python train.py --d_expert=48 --balance_loss=0.0105 --init_std_router=0.00982 --norm_eps=1e-07 --max_grad_norm=2.0 --max_steps=12664
Below are experts of layer 9 (counted from 0) of a mixture-of-experts language model. Rows are named router (the router's row for the expert), gate (a neuron's input weights, with its number), up (a neuron's input weights, with its number) and show model dimensions 0-95. Each number is 50 + 12 x the weight over its row's rms, rounded and kept within 0 to 99.
Before each expert's rows: "mostly gets" lists some tokens that are sent to it at least half of the time. This comes from a sample of Wikipedia text that the model never trained on.

# expert 3
mostly gets: " different", " much", " water", " similar", " success", " process"
router:69 34 27 47 59 52 50 23 80 30 69 60 51 37 57 57 52 47 48 58 53 52 51 43 34 54 19 61 46 51 79 49 43 30 43 52 26 72 48 48 46 59 53 23 46 67 57 64 36 60 53 56 50 48 48 44 67 54 43 67 52 51 36 35 40 51 56 44 50 47 49 64 59 62 44 52 38 58 33 51 54 53 44 38 51 41 56 74 38 33 52 40 56 45 67 64
gate1:40 47 50 46 55 46 43 45 47 31 35 53 86 48 39 54 46 40 60 53 59 34 38 60 62 47 45 36 54 42 41 72 61 56 43 37 51 44 58 36 43 53 53 43 33 36 70 44 46 43 56 45 34 28 43 52 64 32 50 73 28 59 48 43 73 54 52 44 47 42 56 50 58 64 40 64 67 64 58 46 63 68 25 50 48 40 72 30 37 60 69 46 56 21 49 43
up1:59 53 52 41 44 38 34 40 54 48 35 57 71 56 46 61 64 56 46 40 43 56 15 60 61 34 38 51 37 61 45 59 56 62 58 45 31 52 58 58 53 73 19 39 59 65 49 47 64 42 47 24 47 42 47 54 54 33 41 45 64 39 46 57 40 77 48 69 45 61 56 09 40 52 47 44 41 33 53 49 37 37 55 54 42 47 48 39 64 68 36 49 57 56 49 52
gate2:51 60 65 88 64 55 59 62 44 59 42 58 51 52 47 39 53 37 60 48 41 65 27 33 49 36 44 48 35 46 55 34 39 55 67 55 55 54 54 47 41 53 41 61 40 27 51 48 55 70 41 45 74 42 54 50 38 64 56 32 41 54 55 50 35 54 45 45 47 58 23 48 57 27 70 42 41 47 78 26 59 42 44 39 53 44 26 61 62 46 64 45 68 63 42 57
up2:49 56 58 37 51 53 64 61 79 60 55 42 42 56 54 39 44 63 58 55 52 59 66 55 53 49 58 73 47 56 48 44 38 13 56 27 26 82 53 37 44 25 64 42 40 41 37 61 60 52 48 42 44 50 48 36 64 51 68 48 50 54 54 74 41 54 44 33 50 55 36 33 37 38 53 44 48 59 55 37 58 37 61 46 58 59 44 42 66 40 64 36 68 29 58 43
gate3:69 18 58 57 53 50 55 55 36 50 49 49 52 55 62 53 40 33 60 51 71 49 63 78 53 37 54 43 35 42 59 52 50 47 67 51 51 43 44 30 40 29 51 62 46 60 37 55 44 35 50 64 54 53 32 39 56 44 35 38 54 74 61 63 50 55 41 13 56 32 44 54 44 59 48 42 64 25 69 47 56 47 40 36 48 63 34 39 32 53 45 46 45 38 64 30
up3:64 76 20 40 20 26 40 51 57 51 45 50 37 42 60 52 27 60 34 64 63 56 29 61 55 57 49 48 64 44 54 40 39 31 34 50 53 45 51 42 39 57 51 49 37 62 34 61 46 65 51 45 58 55 42 43 48 37 37 53 44 52 37 34 56 63 53 68 34 09 47 51 41 42 37 47 35 48 45 55 54 44 47 43 38 42 59 60 61 56 55 36 55 41 51 76
gate4:52 48 50 52 46 69 60 34 51 40 55 35 43 44 46 58 49 43 41 74 48 41 45 68 40 24 68 59 47 60 55 70 51 37 49 70 45 22 48 64 64 46 55 46 48 54 36 58 50 38 31 56 58 48 64 46 56 46 33 45 65 44 60 29 67 61 56 19 27 54 34 52 43 46 45 35 56 78 48 60 59 33 35 66 61 42 43 50 29 30 57 52 40 54 57 44
up4:40 36 53 49 55 62 45 42 53 47 46 44 55 56 69 69 57 59 41 47 61 36 45 53 48 42 65 51 53 84 16 42 30 17 60 55 25 43 41 61 62 58 46 48 41 70 43 49 18 38 52 62 50 52 48 39 50 64 41 66 58 31 35 42 55 63 47 53 46 37 48 42 39 37 38 49 63 64 52 54 69 41 31 37 51 40 38 54 39 43 53 46 50 41 48 31
gate5:54 54 43 44 66 64 64 67 52 54 32 60 41 46 42 73 49 59 38 59 52 35 41 66 44 47 44 35 50 59 71 54 63 40 37 25 41 51 41 50 41 52 62 50 35 37 66 32 48 50 33 17 40 48 33 43 26 43 76 59 41 55 53 62 54 66 53 56 36 57 42 41 45 56 54 35 34 43 52 37 41 41 69 48 22 54 57 52 77 51 42 54 54 65 52 39
up5:51 49 61 33 35 32 40 58 54 45 42 59 51 44 50 70 45 46 52 64 63 65 61 38 65 57 26 40 41 43 28 57 50 34 39 58 58 45 58 56 43 48 66 64 35 69 56 43 55 31 53 62 33 74 51 60 45 67 50 10 54 61 59 59 55 40 54 60 43 58 50 52 55 52 49 75 55 44 32 48 52 68 42 55 43 47 57 63 27 54 51 40 46 69 66 74
gate6:24 43 67 46 58 63 33 43 45 41 55 51 45 47 48 38 62 60 63 63 61 36 54 44 69 32 52 39 45 63 46 49 72 47 58 57 52 42 72 62 46 42 38 56 60 48 67 39 57 46 60 29 29 56 41 58 65 65 43 58 68 57 52 47 60 60 38 58 30 58 46 40 56 29 46 38 31 57 53 69 80 47 59 73 80 41 56 51 54 39 50 62 54 53 30 45
up6:49 55 25 36 61 49 53 66 52 41 52 43 68 53 58 24 42 53 33 51 52 67 59 75 38 54 55 45 40 57 41 44 44 48 45 60 53 53 36 58 53 45 29 46 53 55 52 37 39 73 66 67 67 56 37 58 63 39 60 50 30 55 36 50 52 61 43 52 71 48 13 29 45 53 60 65 31 51 62 36 46 32 58 65 43 35 57 46 51 61 56 76 37 41 48 62
gate7:60 55 57 46 37 55 52 44 55 38 39 31 56 51 52 54 40 54 62 42 38 65 62 39 34 48 35 43 43 57 64 54 47 64 61 64 27 64 40 58 43 19 62 38 70 43 61 54 70 28 36 47 89 47 60 31 41 53 53 58 36 52 31 30 60 60 45 63 51 61 33 49 64 36 68 68 54 45 46 48 43 58 58 45 64 44 55 35 49 59 50 54 42 45 60 75
up7:69 23 48 41 51 59 32 26 53 33 60 46 42 66 60 51 34 52 53 29 48 26 36 65 41 64 36 43 50 64 54 49 43 82 59 54 66 61 51 51 29 31 51 55 72 56 39 41 44 59 63 47 59 57 67 37 38 41 58 57 43 50 49 39 58 65 48 30 52 47 69 37 52 56 45 52 47 51 61 53 58 51 62 55 41 60 70 59 61 63 71 57 33 42 63 38
gate8:43 74 37 60 50 31 64 44 45 56 54 42 58 36 67 40 41 34 35 66 46 47 60 68 71 48 35 46 46 43 53 51 33 36 48 57 50 75 42 61 64 62 61 54 56 44 39 51 44 65 30 55 39 55 36 33 44 63 68 45 40 47 38 61 30 71 57 57 51 38 48 38 40 55 48 71 33 65 71 36 62 55 70 46 43 54 65 40 61 46 64 65 63 29 54 52
up8:52 43 38 60 59 47 61 64 65 61 43 56 54 51 41 45 55 34 64 57 46 79 41 48 65 55 42 39 49 64 50 62 50 41 48 85 53 72 30 59 36 68 71 49 42 56 57 56 72 32 67 42 41 54 57 35 47 50 56 49 52 71 48 65 57 54 39 47 36 46 51 55 43 70 82 64 49 61 52 58 67 59 37 30 57 39 51 48 58 49 21 41 46 46 50 64
gate9:47 53 32 60 39 57 42 77 53 40 69 37 48 53 61 55 47 64 38 48 62 61 58 62 52 17 20 53 42 56 39 56 71 60 50 34 40 65 35 32 53 48 51 35 37 75 53 70 58 47 40 31 56 60 51 27 47 38 51 52 72 62 35 37 47 57 49 35 36 46 46 56 46 40 41 34 53 23 37 58 33 52 65 61 58 49 44 42 46 59 43 55 41 47 48 49
up9:28 42 38 68 58 40 54 45 69 35 70 37 23 72 46 33 37 59 29 42 62 52 35 59 39 64 69 58 79 45 46 53 38 36 53 70 51 35 63 53 37 49 54 34 59 63 53 53 32 60 60 49 50 56 65 48 49 48 55 46 65 58 49 47 39 40 53 50 26 50 61 55 49 51 54 48 27 46 49 48 38 67 45 52 70 42 61 19 46 62 56 53 65 45 49 61
gate10:47 42 40 44 69 65 54 41 41 51 46 47 43 57 37 65 58 56 61 48 54 44 16 51 38 51 15 77 56 54 53 49 61 30 50 51 46 58 38 45 33 73 37 20 77 59 65 56 49 60 52 44 29 41 58 58 46 36 35 46 50 36 57 25 57 43 52 46 54 43 35 41 53 55 44 55 39 45 48 40 44 39 24 50 52 31 28 51 37 41 52 45 46 42 61 49
up10:41 62 28 45 61 62 51 62 60 42 67 67 59 37 67 59 24 79 52 46 36 31 32 33 29 53 29 50 66 44 47 56 28 49 45 56 61 43 69 30 44 57 58 40 38 32 48 55 39 51 61 28 51 58 44 39 44 67 37 59 64 42 61 54 48 51 48 69 54 71 42 42 41 40 56 58 47 48 37 52 34 52 30 48 46 26 57 32 49 47 53 52 50 59 62 55
gate11:40 41 72 43 56 63 37 58 69 43 53 87 41 50 64 46 59 44 60 37 53 52 60 42 37 72 48 73 27 66 57 53 57 29 55 53 52 31 41 40 40 70 47 41 49 59 44 78 65 59 68 40 59 45 46 47 58 46 40 67 41 32 33 51 56 46 57 51 52 53 40 60 54 44 54 51 53 49 34 60 50 35 81 43 57 54 39 80 62 48 48 55 61 54 46 60
up11:40 63 78 62 61 41 62 55 49 45 57 24 57 47 31 57 69 47 46 63 36 54 51 21 46 49 51 48 75 62 36 43 36 73 64 40 58 32 48 35 55 44 46 50 55 52 57 60 43 62 58 57 46 49 39 15 36 53 46 49 57 66 33 45 39 51 41 44 55 50 48 61 56 62 60 64 59 46 64 60 65 19 66 61 45 61 31 48 30 47 38 51 50 52 53 40
gate12:54 60 51 45 40 34 74 57 53 41 42 43 65 49 49 53 72 72 54 64 51 41 36 52 58 37 42 53 33 52 70 73 67 50 46 42 70 48 53 48 77 40 43 54 46 52 39 41 64 50 54 61 26 21 60 52 51 51 43 61 65 52 77 58 56 60 45 51 66 61 53 42 42 54 52 50 38 63 62 60 58 57 52 48 64 46 79 36 45 50 82 65 43 56 62 40
up12:68 59 46 49 53 68 32 59 50 46 43 59 62 42 37 62 34 37 67 32 51 56 51 45 46 44 56 38 45 55 34 51 30 54 73 46 53 47 47 60 29 58 55 37 47 40 37 56 67 44 56 53 46 55 41 38 56 79 75 64 49 80 59 57 51 56 67 59 48 40 54 52 49 36 42 49 27 44 33 36 40 49 67 45 53 70 63 41 61 30 53 22 45 69 61 64
gate13:46 70 56 52 59 63 57 38 61 47 63 40 62 60 61 51 50 33 68 60 46 28 46 40 57 59 48 60 38 66 48 49 46 66 33 36 42 53 74 36 60 62 76 47 75 74 59 52 49 30 35 59 51 45 36 29 57 55 37 43 50 46 67 44 37 68 59 51 39 49 57 42 49 29 36 50 36 44 36 29 51 48 59 51 36 41 38 35 34 56 46 56 44 35 35 72
up13:56 48 61 71 49 66 58 77 42 54 46 54 44 59 30 43 41 45 42 48 49 46 15 46 65 64 55 39 67 48 22 56 46 72 59 52 23 53 58 43 54 51 43 58 47 45 41 37 26 53 42 54 56 37 53 68 42 51 89 58 50 59 67 43 48 45 44 44 55 54 70 45 61 47 70 41 77 41 60 65 50 46 31 48 46 42 55 53 57 48 48 39 46 42 55 38
gate14:39 40 35 53 55 44 70 36 41 55 38 79 49 68 36 53 23 71 63 54 43 21 47 51 62 54 38 54 46 49 58 37 38 31 43 53 63 57 51 43 33 59 49 30 47 40 50 46 68 74 75 56 51 43 45 73 43 74 48 43 46 49 57 31 59 42 52 70 61 69 53 44 49 59 44 61 45 46 44 53 50 53 53 35 60 61 46 62 55 36 58 73 51 43 64 37
up14:57 47 58 43 52 52 47 56 63 25 71 56 46 56 48 33 45 57 60 55 43 50 60 12 37 51 79 64 55 53 44 42 40 32 50 49 51 35 45 44 50 52 50 27 45 36 42 47 43 72 56 47 69 64 73 46 36 63 33 44 54 44 35 53 62 36 55 58 50 56 39 71 61 71 45 59 43 32 52 55 53 31 68 71 48 58 69 59 36 56 70 61 61 51 43 53
gate15:45 53 38 49 45 59 48 54 67 31 70 31 64 33 64 40 47 47 48 54 38 61 63 61 30 48 41 63 53 58 24 38 38 32 40 60 49 54 70 67 39 37 41 45 33 56 40 49 58 70 67 60 71 59 46 43 53 75 58 31 49 47 36 66 28 33 47 54 31 53 45 54 39 49 63 57 53 65 41 34 39 42 62 37 47 51 71 30 66 45 42 60 53 47 53 39
up15:45 70 42 56 43 41 71 39 54 50 42 52 49 52 67 35 27 46 36 74 86 37 36 54 47 48 52 71 58 35 61 45 42 33 38 51 52 51 42 55 67 46 58 59 55 48 37 60 52 67 51 47 52 36 55 47 29 52 48 40 38 51 51 58 51 40 42 32 37 41 51 58 51 46 45 53 78 25 59 52 38 61 73 80 61 38 57 25 58 60 47 58 46 42 56 35
gate16:55 35 36 55 59 57 50 45 52 53 41 56 29 36 39 51 56 45 43 69 50 57 50 61 45 39 49 72 25 34 59 48 46 51 41 56 34 71 49 50 59 52 48 47 50 69 39 53 28 50 37 53 57 36 63 38 31 47 65 37 34 23 18 44 44 62 35 50 36 36 70 58 55 51 62 48 53 24 36 46 61 52 74 62 59 45 48 42 72 58 53 62 67 48 37 36
up16:72 55 49 18 52 61 53 49 29 53 50 68 47 53 37 51 25 72 61 67 73 52 62 50 56 60 35 63 50 50 48 44 62 54 29 36 51 54 27 32 46 68 49 47 60 62 65 66 42 46 57 64 61 60 66 44 48 23 41 56 46 27 50 57 24 43 57 69 65 37 44 30 47 45 55 51 43 49 50 48 41 43 39 53 40 34 60 49 47 51 55 39 55 41 32 54
gate17:49 48 60 71 37 53 32 45 38 38 39 45 60 47 52 58 55 55 53 44 54 41 41 41 52 54 54 34 36 65 34 38 54 79 54 89 45 47 64 42 48 49 44 60 50 46 63 53 40 72 72 51 42 47 49 64 51 69 25 44 39 48 39 61 50 48 54 68 54 49 41 68 50 72 61 51 29 57 51 33 66 65 38 53 28 51 72 45 44 50 74 49 60 35 62 54
up17:48 47 28 50 44 46 60 53 40 40 56 59 50 54 46 66 55 45 67 31 36 33 62 49 34 52 43 68 35 33 30 53 56 28 37 42 54 59 42 51 31 49 59 30 40 60 52 52 63 60 48 57 57 40 44 42 61 47 25 64 40 32 57 46 50 28 58 73 55 52 54 57 45 55 45 45 52 60 42 48 34 48 56 21 64 40 54 60 54 14 41 42 73 34 71 56